config = dict(
    experts_per_token=8,
    norm_eps=1e-06,
    tie_embeddings=True,
)
Below are experts of layer 8 (counted from 0) of a mixture-of-experts language model. Rows are named router (the router's row for the expert), down (a neuron's output weights, with its number) and show model dimensions 0-127. Each number is 128 + 32 x the weight over its row's rms, rounded and kept within 0 to 255. Numbers have three digits each.
After each expert's rows: "comes before" lists some tokens at least twice as common just after its tokens as in all text. This comes from a sample of Wikipedia text that the model never trained on. Tokens count by the router's weight.

# expert 3
router:122083135152159133159076185081118145196162156190158099144132164153145163099133180150074103120109154156172186105118161109112083143111171131149127100144122171112157158096149116052102117166167144139144103204102134068140112136170133100118040108122148070119117152162154080111141155134128157111063120162114128114122154143120173163150161141101118119198116144113147127102094112096080094174182
down0:134130105146164079137116166090174123174164149140105140107108088120135098157114162162142142141075073121156122133107107109071145073152111121098167165119084125108098048168134176092106169106135152198066157115073159124094173119142170161133126125137122152128165117084143099175070108136106150160169099136074128182088139143116168181128086091168108161061177185071113136109162173126135121127131
down1:122083069126093134147117115125143098102177099164096095123147152180170141045102151095127117164157099148134149162089134112188101112088134088157131139116179200133121153110101153152113193135138132176102126129120132076095127121192166063112160077136092128146143128115170186129073152215142117140075128104124131138181167137108198152123117095151053131158130120076126077124126149122113099147111
down2:109117110170131141156184163047144136108072167122072083040107169100171084166095146145138090131128135143127153134159062129139048123118107169153118155187112171149076098117103120128125139154121102164113172116103120214148123144084131193146122172130129135122114125084106129160177129050108136113089183145122173138168127131120092090124139095178155165094165143097112133153121102139098116108108
down3:108109077155139123124124139112163077108147108149085093141084096153153132121156152159172135099078157113113137157112155091112151107079168145099089097079157102106119092154169152151165085135104116098101105145157103163110082113123120159141133118145139157200170096179091167147086130105150178071112162070166173127102163169178069141091116163134094049115178086145169142154136122105084127215096
comes before: " the", " ", " he", " a", " it", " re"

# expert 13
router:189168087135109095186171106031131089114090149127188138143167141120088124155097097137142144115141181148151107186172100112115162128120160073128119117137154126098130136138130079087136109109100102105173137159164137206180160120104085127140109128158056116094149161144135085119102157159110116129164183124164126126142120078116164125104153082143060118111140085115159165089205075094116146171118
down0:150094133116119192126110132124184147099086145153162072145163080045111105075113145160152109138108138149142154126149196121089120151123202111145143107182120073126197193122181077120120112069148113111141107179183080137086089107108138151171159117130156118113121123122146124103148151174135172121168076110111172122162122125068170173102130149088128093133182102100128158119152060129107155159114
down1:071108100072145171108119105155083104157130113098148137129142134132142174074126123169165090154115174137140123101127142128140199136163099181113109182147104122153163102122134135147121201125079121152117089094113139166123163148168135129150089153079100133107075124085205204147126142045106177138073116070161112110175160135170115167119092125115135101145150134118037106130080097154136154105096
down2:081092110098183121160118129101099115123071126118145161088100161169131127081172136123088100167103078104121140105125162152127105174142122088141099168181139208098101098153139107153164136134126153138182110097144107098119094090201092135135160117153094136140097114135160133154144085084038136140155100110075179113190132185164103156135160171112136107092157182099114115173045161160133152141109
down3:125061153115147127089142106135136079051118151133121179123141107087139128110174155024140106173149118134147103148176105119127147147120100150142123132130118178181153070064099118159121129162117131114066117167125102129052093095075157120134107107124138102165196110113076124165170113182161162117120204134174146106162118139099098116171200081121091152133110121138157148132142074099144156149135
comes before: "as", "n", "et", "lic", "le", "li"

# expert 1
router:126114161160095130126170134073106087142121093053166105146168167141113134113103126089059116153128123133133120066126162122190072077191117145125124091119135157141118117142068151103086102164115188123158132125158160044082162147127097097089184139196093164123137111113157172112148121152114154091123142156127143164131145111169078156080124115102093113228118146157164085087134109127144122138087
down0:083143148149119081098112102079134185146140151125149039112139161122161154129188135112102120125093158119147114117162160143170136171103119018157115196139108162174106105102133105130120162137146139117124102144082150076105133104121129117099187099110102143134129093164136115165126119075184173127018146203106162161089144152119117078133171127094130104140122140110156151163064133146101161112152
down1:163121124137139129157076117155176158126100152138091092158127110100166096103085195117122137145165203100122174144121134136171086110163134101107173108208098099166104144109123128138160158149141104081110069098143107075082100130128109154109054082156149196126102124119144106067127169161097131126108151112173213181111140161134120110094142126161099138136118103186115086178183150082120095141088
down2:153108153170151097153133137121131115182169127133168115158144120179086135149153074169123087158096115101102138137093093145088167088094159121088164148204081082124080095118159096140133144190120094105011119163115151100094089123084141130126164106090142172126158173097111126119090138088198130089150166115097092164170069156138144125168097129069156116146109153153136122096159092174129103145120
down3:113125112089140089132129112120135122184181123129169155139145102121081142112136162154115104128162158118130127134128087116088114081074182151168128169138093104177128147163167087106153150092084158130122201131129140099179166177112167070039159132109077154137149127092130093120183070143119153147134069105082142153138151195158136133160154101076121109154151167113073133164101051091096101101173
comes before: "\n", " The", " |", " He", " In", " It"

# expert 40
router:151086167141092155122084148075081125190124129159116091157097105127161153140161154149050119109131111112154185101170146105123176108148095087143164085167147123167152134172088139150105128094159110124102118152094108095131096125164126066067162110096190127138120150142130159178144156133156110085140134134097171156125066144093155159166136158158076088082202109134128111076078195107163137160180
down0:119118113186172049109148191142160140115133100143155179133120182138120178101082124099163091138187102150147128173185169115118190114097083159084145072092106132140087130071150112167144161098157157108054114146077163094103136130122116168130185124140158099126099156157152100120137096090118146114094077151089185108095106107192160145086124128125092129153083166110115132107097080144105132104176
down1:134147173074109126101147187106132112105100163110154106150122099128204125117149103197155126106142062124124135144118098111093139091190136130116207131072148150111151089106111130139146187130140153172130069142055166057124135146121104074177099148110137105145057121166145146154031155105137138153121154125121148096132154140084176163142150153113122064154109154149144140083090175100106162133132
down2:094107165120176167121155121162179125152140190111092123159103100115117128119158143152092077149167173141112069122131142116143149101118163097159130072121058149103147193125159094130102074089137195134156097085174152171171118115104074131069120148139145135091189141128096172066173088197135074114158086156128104107184140084161144149156126094175139100105088116139090088121130119147136084122113
down3:152113125091143112132137135115159126182066114133126082135132107109218123153162208143091158128169063127133156101121137082085062068188076095121120127154103107103140138151164144102069105155179167142143117082144151099127087170094137116143132091072107115172123142120126139148136185100104163145134138184122143126136122118139098144174106115098102105130109139059109135090158211121165098108209
comes before: " the", " ", " be", " a", " re", " 19"

# expert 33
router:142088139171114143107103101090098152204127119180134113220115078187093134145141120096073122120087138122154097092085130102136130072161127120124140115129161222177137137074088095080085132112096138132153163146120153044103110149151111148114177082147114152118115137157122194184130145084118146055141104196108145151139130127137121167211149109123122111147129114092106087127114122136155131145138
down0:068102161119102174092122152085166136087148151118131164142103108146130087142126149178116147137114227145139141095128120160087128105168125114107150101122111145066082133130128160101141116144145183136146159184178136135066126167180114118149114155144159110201139169131098152128142144097118104152089160165107144107157062159060179104153086059141098077127062125107153114051142111135105103175153
down1:169136149109135148103116078126159183122218136149135155143047099143139081103121165177115174124125116111088092121150135186077145109109119208151115209095176138134091161109128121027073067108146093143081121140117122082176086113151187151132092124161140134118118159152103156113142122139145114114154090138113112128128140131154197151156135152103143137103141095135160125134166075067133110117092
down2:124081134105073119117103166163111103134119116129104108111141167122164165149148197134141148123152098103081118135146179128149173156158136175152116125107121126111092143105111154110169116084133124084096127124222077061157132014153157115147124167104119116110131156126114190079183156138169161105125116081170138110083170045155145148141123110098182077097103143140162144070147121168104089118116
down3:132140121084083112138052159147127097148092185095159108103123118146135135052108124140179128123132128178164111143163210075147116164156190135128128116171145115177121136125175116174100158115114112118148148143061149196111112091133099116092098103188134184111143126159048103119103162104119097159129096152128114141102100141140096157105146116088145061186131172139037149149128086125147141093151
comes before: " the", " and", " S", " a", " E", " P"

# expert 34
router:111127080161119202107163173141106155150183121140139137148131157106104102129133084192089174149076170118159122166104102124151163136159159142168114058126061141125146101137126092135114191107080131128146125165106134124166113146094113133065097098179156141051116122166104135116088102144152139116123071102130140110113080118161158050082146180132153170140106169105147153192161173084177107118092
down0:131093147139116172155185124120126188122167164078166113125103128153135148079168137120104062106156112073097069167152170126112154105147170164090074162159141137138162065153127126165178091147164112085115125157126136167143086092125164131088161085127075086138116140146077204110080166132133151120173193103143158134137115101098121164080114143072094138080147082099096164109099157136105141099176
down1:120148065087125186177139105102165181159142137168122115141124098119142184098170115152085155167084095115039079099096136111143132207144132082109118104131142131171134143134193164150190093091105132120128142122122160158153123108122065171154084117114089106064110132140126145094119137096144165109141116124149122080130177073159176111113154154155133192128152079118060150061143120134096113132169
down2:170120098108120163128110087160079099152132149100126109128223135134152136114123115087148165145115139153156141146117111126198102187138093136102159164056080130159079101110146117144173120118100139160111086085162113134081093098149110088116151117147114124202122125151064143121209171085113163097125144149087115108110176130175111065138099117130102191179070119128186095139194114136083117142127
down3:159121183088140126117120165120112150047091151135105123131082159079154176124093140092099149104178139122077081121142163174111103181110137163173106115159134126108139110163174113163168155116137131096135122085111188085093118120073194132163127157142125086159167114165105177118119096115192093125170078081149094098133160114102067126094167118079074133142152155165157058128098133136113196131130
comes before: "ed", "d", "e", "ver", "ity", "way"

# expert 46
router:125121150122137174083155175172108152177137146140133175140155107127138105122136057165168167164124070160121162132161081143161177170127096183137128115098149118111161122089192103139095143106124118176081133079106162109130108175157080153123084167134112113105199148100069118125075072072136100142135085157135099177140137190171154128064135100172131145129128134082084118112170185143097084117148
down0:126117104112104116140129103174182196083126113153155078107176086119141144098146121197137117101118118160153134106205127096092059117097128149087186180118157138102084125156126131128130100169100124100131103139138042126122098078133132126131106178078110110108137120175053100140091150172115190169143081133054166161145131134128097122130110153157183177155137148099110159167087152135156140063119
down1:109141156133148158186090125078104090094146130126083154157100134115124121117077139116112082070138125130157171153099079103105176093183139117123064182174123155114090140152079150096168206094151107093104169146116096144130136112082206141151128090117129120152143135144069098087194137132077143131102169066163120150138164143099134142163185132080151046138158144135180099153114160110144160107124
down2:145172074095155123120106150131127131153176170122163159099116101099159124091170155142169174090110065134154125172136125096109132123166081091133152081136113122160161107126114100155125059156072112118202113161126119144168127136142139157109111154098124178098126176134059186068104078145180151152131087119162162084141179082145122092139035163165065150134118086131137113133135076080124121118157
down3:082198105134156111145142148089186189107137058166139098109124104076113086092190108133139197127125172117122068135140127168085108148110145106106070158119175077139131174116115154146194111111135109126161169101128117156198157133212080166143175138121182109124145148097154144161126116156129061191126101096150084099123095146090109111125130107100104104108089085097121101123124092149151144120123
comes before: "s", "ed", "ing", "ion", "ment", "ence"

# expert 36
router:139191125100078211128156181130117086102141165105138100134094112167111192097111057130096122152134166156156184126106129158145133160114169186079109202155122117110082127138123088133125058149064167143138123180112129145100193160166153143127072092154130111128144093088097130169108130102090169118137144173104175114172137147105157126125097214107116145115152092166124085148122085137131127147123
down0:084162135129167115107048106137157189126143119121143149142138094082091095114133105168134166105112113125137153157137172165135101176127083094095150079103090095158074160088102165117094146112116077148139105125188134115103153106149123169071130156187130068132153134130069126163097178090119148110084141161091108153123154129127111106148121179082140099175185161232146129150169150159098153123065
down1:152101106090173114175104110132143143089115090127119144076169142138150081106107112064111165088105088141070128127106131120109088189162108106149137169145111091079146163130145105111098125078123151151103138129129118130106201114179142135145117128037146168140107217118114172179163090151157160073120192156146092164159148085106176112076148186205135119140126132141109123085158075144114131129110
down2:081188133132160108084121160132177120163150161111111166120151087107115135090233107128170132126115112128152164151128096135084114204110106186040148204118128101180034089086103119125109135073099142072170167168166096158106130120109098139118139105117070139140107119128141163144107166168105162141146117144096178106118108117159121150108151148122147159113095090126076136128136159091111136170144
down3:111095192128174130149158127102120123110070108125156106109232131111096090150085160106123093144122096124093162121171127138124116127142101094129094120139097160108096131143138183184133152106170164102084090081139156110114135088088111120134093077162173095120122143154179165122111130096106148104115171088135146062119135116165090122122162128147146086063177230138151198080138082117158138177159
comes before: "\n", "|", "-", "==", "===", " 7"

# expert 25
router:108170082182156104161116123190127166135119158121143136154112179113165160083105153142140141190122168140143049130173142120164159145099113161147169110139156153127103141181115122180078120119133151070079110110130136143094136129111087146173087117172124163142111141116037103103163177128157116127136055051121133174099121164168085166090100153168136091087121108210125102154114127119082106127131
down0:110153144100105147104092106084104125143132154132068161124120146060099135172160065161053138153171081061171121127109145134125087173167133191176060148146151112146127153092134122155152130127129132149145129117120112110109136067082127110148124105081175101116114120148095167139121092143115144091149120108187126109130188152123204172177114231106100185074126083114157135133155109139110118149089
down1:194061131146179068129064167113127124155128090163119129145113100116114153121079091176135114164145119156146132114068082150136094093087146141106095138152144186120098147153092147164083090093146098141080108067112101107113109097144133129144112124110180132142143130104109163102082156128104133170181102124095194154147144063100115059156112191141159151200157159095175112113093106171126151182151
down2:108183153132078132126096126106174164126131115070088126154101152120161092142117201126158084152093110134158151132152164115109089155134110108119153119106073082172122130138139089104151097110142100090100129146138164165148212138143093195135116130132129169103160123148100104121074088119153109147132148174141100067093111106131125053059099125225143082150168149173088185141175100088134164158116
down3:169130248138067075099180110080134112158109162147173091083078122093161138181114104083119100154150131142126089070106154141110133101148171093101084128094093192136116170101129179079118156147127082126154140134119092154109104095158101148123104133173142123165170115132084120117107116153100179133133191114152118141094143101187142104151191103135144164105097095165126155139116161066136112122166
comes before: " |", ";", "%", " 0", "–", "–1"

# expert 53
router:150104115141079104079146118151180161143183101104147132129178141152118164158163173075178150144053079193119190151102122091187174107139070145097122183130130103138154127126035094152136126133139137133142119160118183098092100131152093133168112129159144113110142111109089151154142151153163151190180080117131088130088125099147108098156091124150063088087150120090098164143137097094068148134127
down0:132108095208115138151174067094058197041130181089134129157146120164086068096115098184126159124176084093109132192135178112142132117142147102080151155184099121098103143144147138079166164129156125081109103162135180159164142120117118160151111149117111084167120100092117174087122106130125128086162152123138116113077171093093145112146097064152159133122157103150175149117105131153079122127117
down1:097139089160146117081054112130141142101122166111133110110127111156087096090146112096178139074133188117127185160044136179139131131119124110165097181109160149128125164071126087139174147118170152096128152120205082080135146102067096103145137187131104134117169138135159156163132113129184147151129131127164150175117136052065147151084109145115114107146114136145101141123187068137161140054153
down2:147160135158222100130136113121142147112129121108142129175095133079137102141156087187101082137150157092135109108172109057126135158075148104089113123095165158177135165112175163153108110108156096106147119124090155162133142150090177096125188109133162127121114096138088147084185112114066144135105153205122157078108079116111163114119124112063163097161136185073087187130079085121171104126151
down3:142134112094098125113103121099158234096167171151123128144079123124134167172143061173079147181071099138132088085150160122127107104072101171102163138095182170122075094160190102058127093128156101128111137156111067147108164105136144118127158093129157135110172124162104100110186122135152128030192125159101145133140080126118114154160065126126138112122150124145091142115123133153154147104153
comes before: " |", "A", ",", ";", "C", "."

# expert 26
router:105056163155098107124080143165120087111163177088170085099117115145156154141080107160176178097135128092138120113121169120134145099076150141110103085115130194093119063116180094152165168176178151101157132126155224123188116083126114165103140159136126089124163145127153163095128123186177146115099114110165139157124173105103139203131126126144113121049106122100107105133153118148177139165160
down0:129149157068190161122118165136109096096103129107102125063158093120129129141065132099120106124125165140131115112098101114160084079107080125131158200135142135156047067146172126142103154108118127093129178160092148120109091141189113145146098114146092073161163128083105193158149196166121136122114079112126181146091195174166109147096134138185141086099132072171138178120141121135180118107132
down1:162125170112150135150100182128157146124159090109244173159082132064173140131116129155127110116128127125141154176158155131134109092106133169142113117080167162100100149135120128133120095065105053086065100091202144152090160135123149195138094181125108137122109102092086050127113115103107116124070127139125098169135117101196127164157128145137154106130172127166101094093127109118131124124202
down2:104097079153082090127096166125138108113123163139179141117126130165155128246095101132133070148143086121142164178142103161109099091166136108161154130170119099088146093155152125086085097149093067137139158153117099110142162095194093124156112132104103147162172126171044144133114158091115115134115148108095164153095128130138080156118162138132152137145177136114141190119124119080170049064169
down3:127124157084100187114107108162173079115145166101106081160109086173131184166143178129162085100183124090126150112113104130178075133160108115131201099085093160144108098107142103098083101112128142174139117102116118151073136130171128139115153134149119205156103158119090103108128165194142076132095144132089144178117155126128110141135116077126111096107170093131159095148133020101205136149138
comes before: ":", " |", "s", " of", "==", " by"

# expert 24
router:136167125089153144094208072149082105172095112108169096162166127170126139152103112098052130078110114108121138113097146091148105124073077124158114123088124124169116124163128169096118097179109091102126071154141131080053155136087088167124195100166130138180119162087154108125164128107124123101190169170157171160179116139109113121091159159147124164165147119105153147154104136160066119080086
down0:159080156116103177126182093105147156067154086158139113124122102145146095118111126105105113111156041168137158122102157140168142103151141147115090114169091102184153089153146138142116144124099101055159178148164144073171155124151055150091197104128133133168134152169161113156128150073103110073208103140110132108107097124111119117146063063099117163166092118115082161137114167127176167153118
down1:143114125127122127138103101102125182196141149107110118128157094126148175047124146092094147121080153158114164099118145135111127106070154136113172111122125154093090105145129141118098143135171110111106184157131131182071200099135139166151080124133106189055128165075122178096094143130028143186180123149130099131143112117128081113136102093089106117162137139185129119202160080152161094107170
down2:158105169142128155107117117135124134120097148151105135150128089172146122118142095130159132097145142076158112136160174166166145116216125187166113211130196166155099095167126112122127109090131139069109225183100097162143107066100153120158018083101150118096114127189099122106106112148125116141103077121153179073122151083117130128146085120134142096170137126119115138107117135099092090145093
down3:065118179135159122173111131080133168184126090086092160126152089115109130123135090141117111100082174115189185104142080134113156193142118189144151183097119140208151185105111131112136152112127121135146133127097131090136140148144090152094121149109110105123119155120175141123130210112053124114085149108071045103092173153097136118156134044181177119107134099131122112117123129098133152173139
comes before: "\n", " ", " The", ")", " –", " 1"

# expert 44
router:146160167130156149162171138118107199104118099117155113126158117154151118141066118182119132135162159115082130075117123098169090150093119116127184112110156103111171159147149105087160106102131136149131148149162115076122178119125111084096206113138119134180045102133083086145121066135112124075100160073072067156129104110148087123161159157182128122134159086166128101172144161052139166099179
down0:142098104145152169105089013121100119155167089167160126149110142128130177194077120165127100082159133134181153141126155127122118083113101109164100114122167130133114156123095157102105065117101193102131158092078164122123165141180153125098126118147089137149160160105154106190163162160100168086146104144148143103111127108091164117191107167099085173156168092094100067173100110140100104107181
down1:134167110090158132090174146102141118159149190109138147168091135192165172157151094117116132131124109134120134116139161107153155075146174135167144165140099104152113140098149094201094109119189101069143138116101138106102076107091119147158135070145134100102167163049092160195117100153125069099108141113127160120152118086126098151100062170108134129139083185132076186108090087184127092078154
down2:083141154084046121100125177130123079126128187095101103125123159127117120100131128122119118139148169112104130076091163189088111147135134092183129136113182126165112105165152102156144117152139140143095103198083078217109105121109178161137138089154173131124134143128105113131064202144102112138111131082135181171118146114113148140093114133189153131065106089131153193084136125141157054170095
down3:114117154081109131125125123121148147072137104087161132044132065112160111117154152135080138168156127170135130108083169074128167168175133135067136097101123168129143128118146093146124183112151094177167142157161112119115193126080098080122070107085056150133105126120128120203139087132100139085189169173141123071096120142136090110096152117156205121119077118166143136123187159118158134172118
comes before: "\n", " ", " 1", "---|---|---|---|", "-", " 0"

# expert 29
router:089186163106120142106167190095166116144071108078152190150085084102134142147075104126125085165175111147127136098142127153160165164171158047129132101143088125077147115204181148178160148175127136080122162154118138169093127181124156151092056093113106121142158077141108114103099136074145149070127100149121142117092164105118113130113073173130096130126106090135119140133155102142138136154057
down0:108073148138135134165151092150091181142219138141102126136093137110118073163152098144123166197137135094084114088145142106123090104134159157111109105111174179151112122127099068134150104172114133194149152103074135160081170110139072136152076062098104185173114174152103079082134174141146120107113127133084113108152132060132097083130116145156171129090097125174096149115160190134126154148169
down1:140058117093168087084181153163183067096135128156125131109128155130168158134104126115110117169118116157099143132158086152161147139141159167076161105166151058152121134087139101134109127076126164131196143147102128160176140126103144111113185105096181121117087176127155140128141126105155138150077102111144056117085095186106126160122074153135136066112129056136087057149156119079148141199133
down2:147120146120140063104066099110109109110120125103124165190166099142096129098109159077143148190174131165144140077144072080104151154126166099109154089106180096127097105079170120108109149173086106089121080195123145099161158101171140137104106165127129109115206147080147137130166115108155159158131089133182152160144119163117104142103086124083156156051171126125156155102186072154145183117112
down3:113116147029152162122097105111166137130145208123135106119053123175119133149088121116148072147115127105184181164116125122147145131106094149122122158173118181150106104126140184069108203132157192163129140122098187133100115147156110129141137076142107168094091118092128112151138159127154139083101111130099158148082115099150085098135145183077128121050102178068109107135179129102143160083114
comes before: "s", " |", "com", "act", "e", "vo"

# expert 32
router:142094138198165107095157138114125161135129111110162151097099144081131157101110106115104203147163120149070125144138122222126145135130083135119052126180157183101124083134155111187130153137144099124167120154170181093108082121140157187123051081077089090152147143130168120098152131136140128164170126099149104152085152088112096105128128110153070182134112118089103135149167070119144201118114
down0:102159153115072171192089166077192113112160157131114191127137110173135116114119144151131125101090143109120093130108129090128139086120061114136109106104092150116087096215141139146081141140127153090162063117067096128150148137091119130122131115131170157125076169127093048165089154150137162155084161151148126196159094143122151046103135101140107123075149166116134141203117128150134117144182
down1:162144143130126175137076129122084079171107087072093157075103123128139123080108133156162142109133177105085168088139132051080139097105119146136120171139137131185200144094120093198075096151107151096158139120120106111136106132165149088107113153156120146102079082118150148177162193126155162124120124153184095116094063176101138175143109066107175167176115098157145125111113165147116176134102
down2:141151145161082127137101135129135153099162045143125142097174159153116131155105127039158182126170111095167165119130128059119120099119119096096149137136112169124089081066103173101088115060164102180190112114078127075104148143094136165061122124109154152185142138161132120156094133121151137133070129131188108172124142157167126142097129105210103127127146074150129163160080165144136166111117
down3:134123136115176063110151117148063097127141136123069088077152088151138131109098092108077133113107075122121140097162083159195141131173171173145099121104120070164142099103095110154165032164154138099114117109120096125146108111108034190129174130135134113192144198142120121130132126148111156110160104123092182100144117145161162154155105099132129118082158177149156098080114162193114120135152
comes before: "s", " of", ",", ".", " in", " was"

# expert 6
router:118144140107125180134143145178166128112103092134146137124158184091116152113112136126186139136126154147141164090120103082157147108119091049149138160182100160110050181092115154156081143141136145148169122060112140130080165137189173082171129164197142087099049115152138126087115126168121127077108173127115118089143134156137145075137157112161087127132127171129115161135201153192104157077106
down0:096100128143123052098103144101134096097152154112111149151139125069052131130138215160102152091089118122169049146141175119087141141159110172131086119060145107142108163122108174148183077160194121148110149183150118132119154127107135121129140059141114193150143125125143108152157096124102184106149147171157130151093115115080167156158123085117152106095149156131169106101058127130079103179160
down1:115090100141116179127165120135153186139149108134163135112121038095148147103160097129133128092128087106139146116115136144107159100099163068103187131198141144185087073117152106027075160076118145157163144142112124132091098108122107126116176170049137115133166143100137099135126170111112151135176100136172151147107104119125060087174158176083119158105143127116158157149104185092143188114140
down2:102121166109115101112167097105095081149129159121167125161105123109108140089143093080064191100141123136117172203139126100077168127125117103136110185139114112076100150145219131122146179122061133186110126118113108173172164117120115169160145108086103154108172115142141163096185096152142126186119114076134107157103111098094122176134157098075156131123119042160181155123118072137123139158084
down3:082150149138132126113157137149111142131174086075137127119127144151130121134127164090080151130091138080137150132146190111155133090142153119104128077118210113068139147100121117130115115141108086162089083093159150042159183110171148144076129093147128109166151126122133117202175090113173164127164083180081052174133164143125191107124110111138126110163103116056135148086158176146167098102180
comes before: ",", " |", ".", " (", "'", " and"

# expert 17
router:151120083059109135108172061148101131116099125101182127119129109104186086137122120147116073107138121126128126068168124191106107155162205091074071180139103128136121120066130132101105138121187164097155068097132167125178143100116110132165090109083131127157128115112140113132123122124194111089106175092200140132081136080123163080156094130123161114099208137172071151171125137147133137120135
down0:122098157142139204101123112108111146171183131136097147124152117114097140068158091092094162183096128087135113169026121073111133142154127163160135132135131165184094193103106145107134141151112103192123082116133120126076103127155112141142147162117122092108099137150108141224107178199139087106090128164156175111098152125161090079150174119147146130064100135101163122121118091168109118086095
down1:129089154132105084128111144118104134086140096184164147104150134035093150139185078136143122132138158105131082163152168139141135090152096103102187055157114086144110181098161152120119155147102122081175106163134097184164113161058144124142108115061125139147163121164055080133126157145138084147122144111098118112118125133104108121148130162167165144143167085085114142165198099091177056156106
down2:140144105149104149083146104122114199119160140176145207147157132117116128146106149106116173115153115143103193131131154128077102123096103089131194155121067090172090098100119125116164120114081158119175050095082139033125123132125142124136155148162084123107162085164134104097164156116072178162155132116159141125120176149080132093144153095119137143123073144084093157082112126159139131101222
down3:117096091104157124142100140101092141154100123105084156113130078160099098107157212131168139156084186096078171110174167120123153076139087118117157132127156153077080128163134136096182149103065099164172130164139148077121130163079141122127124140135094088117116107105041111122120145123125154211205152143152121087135128192163084067151146128134110142105108157132095141183150077094155138126123
comes before: " of", ",", " to", " and", "ri", " in"

# expert 39
router:128113079112135160122097152046060129076132170122116148120143119130101232177118166101161151155105180142109114105105114199113129177149107150145171171118092134080112153176095139082133092123079099173082100138130106155123123071137119160113143086087131098189103121102084103124176098142164139130125124155146111114132135115186132126146158141169190123108141156120144206091128120159198089142135
down0:142161114128087071162126177114071140122138153167172124083141122167071163154143095089122133188179186085128092144148159101139136086129094150133139132097156130100148158165158087081080054095139122131099119135106118161138159140131121152086122118114150190081067148135173171141133154052145167074131079070158093171117141111153160154121101133093117071162111146131160145138163138150095153061175
down1:126131191141169095104136102157128168190116084115133172135123121147177139128131103158108161087134124106100153130139143105188126159113121122083116153155160092115123190161073054097107101139128082201138118143150086178119145153134138080143120150141150165116124195138100054111005183141149124085090092089124143122138107168188134091147105125130122122139108145094119110139103079127132181083159
down2:112151109100162102138109116174142124133159134111148058213121083123188165174102101094080150082120138110083130105156155117110146141174177150094156078096149125109162024163185157125133111112074144136138096145161106141091117149122123096118150147139146084130113129137129114193179121085097111087118065121116046099138149103113157159128130143134114143087165126168103159189168080173161127166144
down3:163116182138099077100125153146146116163059104067107182108134114132222072105138122131119103081136143126089105110122126149147128123155093131127068129146071110134104143134133153119113118144129232128158110144089158173173154089155094131126107160128103155180128166165136129157139069169089142111111174116152127089176137146146198129093100058171068139112162083089155117104124114169170131107161
comes before: "|", "-", "\n", "|---|---|", "=", "gi"

# expert 58
router:108089141115091140103162136153136103168155137081157136068143130152139092077168145170152077116168109099062164142157068126178148156123187134159102117135123137139114160118152119149146137176142153136128123131105188085197146127073109159147118080123106112173131152176166142149169147139165076106134189121185115124088194057129136122083134125149078127147082123083070071156169104183109102124126
down0:089209173089114115162137096127110104155110111164122090117138141145164158172089110132169115098107060211107123167078114144156143101103141173098127170063160123191103104111143133147148171125145131133151140035110127155138098142079115157112152173122096142174102128176124155080147089174090159061090142166117108114164100163107133098067142162108111167137133102170137106146130107107095129104062
down1:130125185091110105136155089077133080163133131088124044181129175189139155132158127140104145116145139113162077118150132128128174141174156147105143142140068161113125115108143161150109093128117175108151105110111118218145139107118134074097134131105085085075095106098092059135139151149111140129059118127132131163124185162123085089147135197085093168084159136153104111128106226125170093141124
down2:098086128114147116156192151124130117137046154102087119144129132155185133121144159057127138082192147186139141137151165074108126164126114075134124103152077133144122152062078088134093198093082102167133055146082150213100160144142166133095122126129208126104147140101100089115137181092103129150124134089103135172096166107187093122137135130123139124141125162184107134150135107122081127120136
down3:131127152090099105084102081133125153126189171114120091102138148084129115202131144137130100211142139181153094149111128165144163079141101125117141122152110081091155123142193090111200148123175125110104117144143109091129092150112148178184102129082134174139139202073197118150141119124110105130113113056084131097076118138105228133141103139115144156172113160074082139108101110122150118151122
comes before: " of", ".", ",", " in", " to", " and"

# expert 0
router:059114160112135135162085107138098139117077181106119104103152078177165091143151183135097200138119139164110202107073088146116110137159159139121113141108142132110087110107091170090102124173117163094168125178107110099087129160159108136159108152128127161141122133124126181111120189097111099153187177124128119188169102113104138115144182125084136162115061113137177189133162082169162078111190
down0:131088123184152139137173128192103148081166128126169127103136162135139110136099112142110084109113135126123118085116115140068164102170178148103072109186086113161132114163151101082114068085156071107116133219146164109141204167092093123104105090103172100139157177160092092103052113131139149065175148156128074126130148076140147116135174151148124103087160138181124119140164110116103132170123
down1:175115135120104165107130113145086070100155146169183126100152112123064101146207185127067124140143144128085119119081094149146148133175140118180120141153061028089109119115090120142128114164125168081083146167129071181140151123129129174101079113149118110124132139138106143137147123156107168179151140109144099131113156120195171177158116155107137097180149121142102101142127102147123019128110
down2:158122128166135121132099151170088097129130133117133183149159104186200137047119106117146168093082081103151093084103217122102090166193159111152084122183123130142125167134136132070102104143133099141166098058123105147159130140025109071124158109115104151117151126092104131139121165092163091098140132139100142140125084141131129115164056128124127172077085110178167131120108167154146141139141
down3:057137170119073134140100131092059082069141140116158069121132061184148144139127148102121168166079186098179174126127139129142182138131182116116144152149102098110142194098146156162140101118127117125138054119126090094117127159148138113174133055122117145115139084128120139197104136167176161173106145118117109126154106065114187148142062154143132143170105069116121154150180122137141109111165
comes before: " ", "-", " in", "==", " a", " as"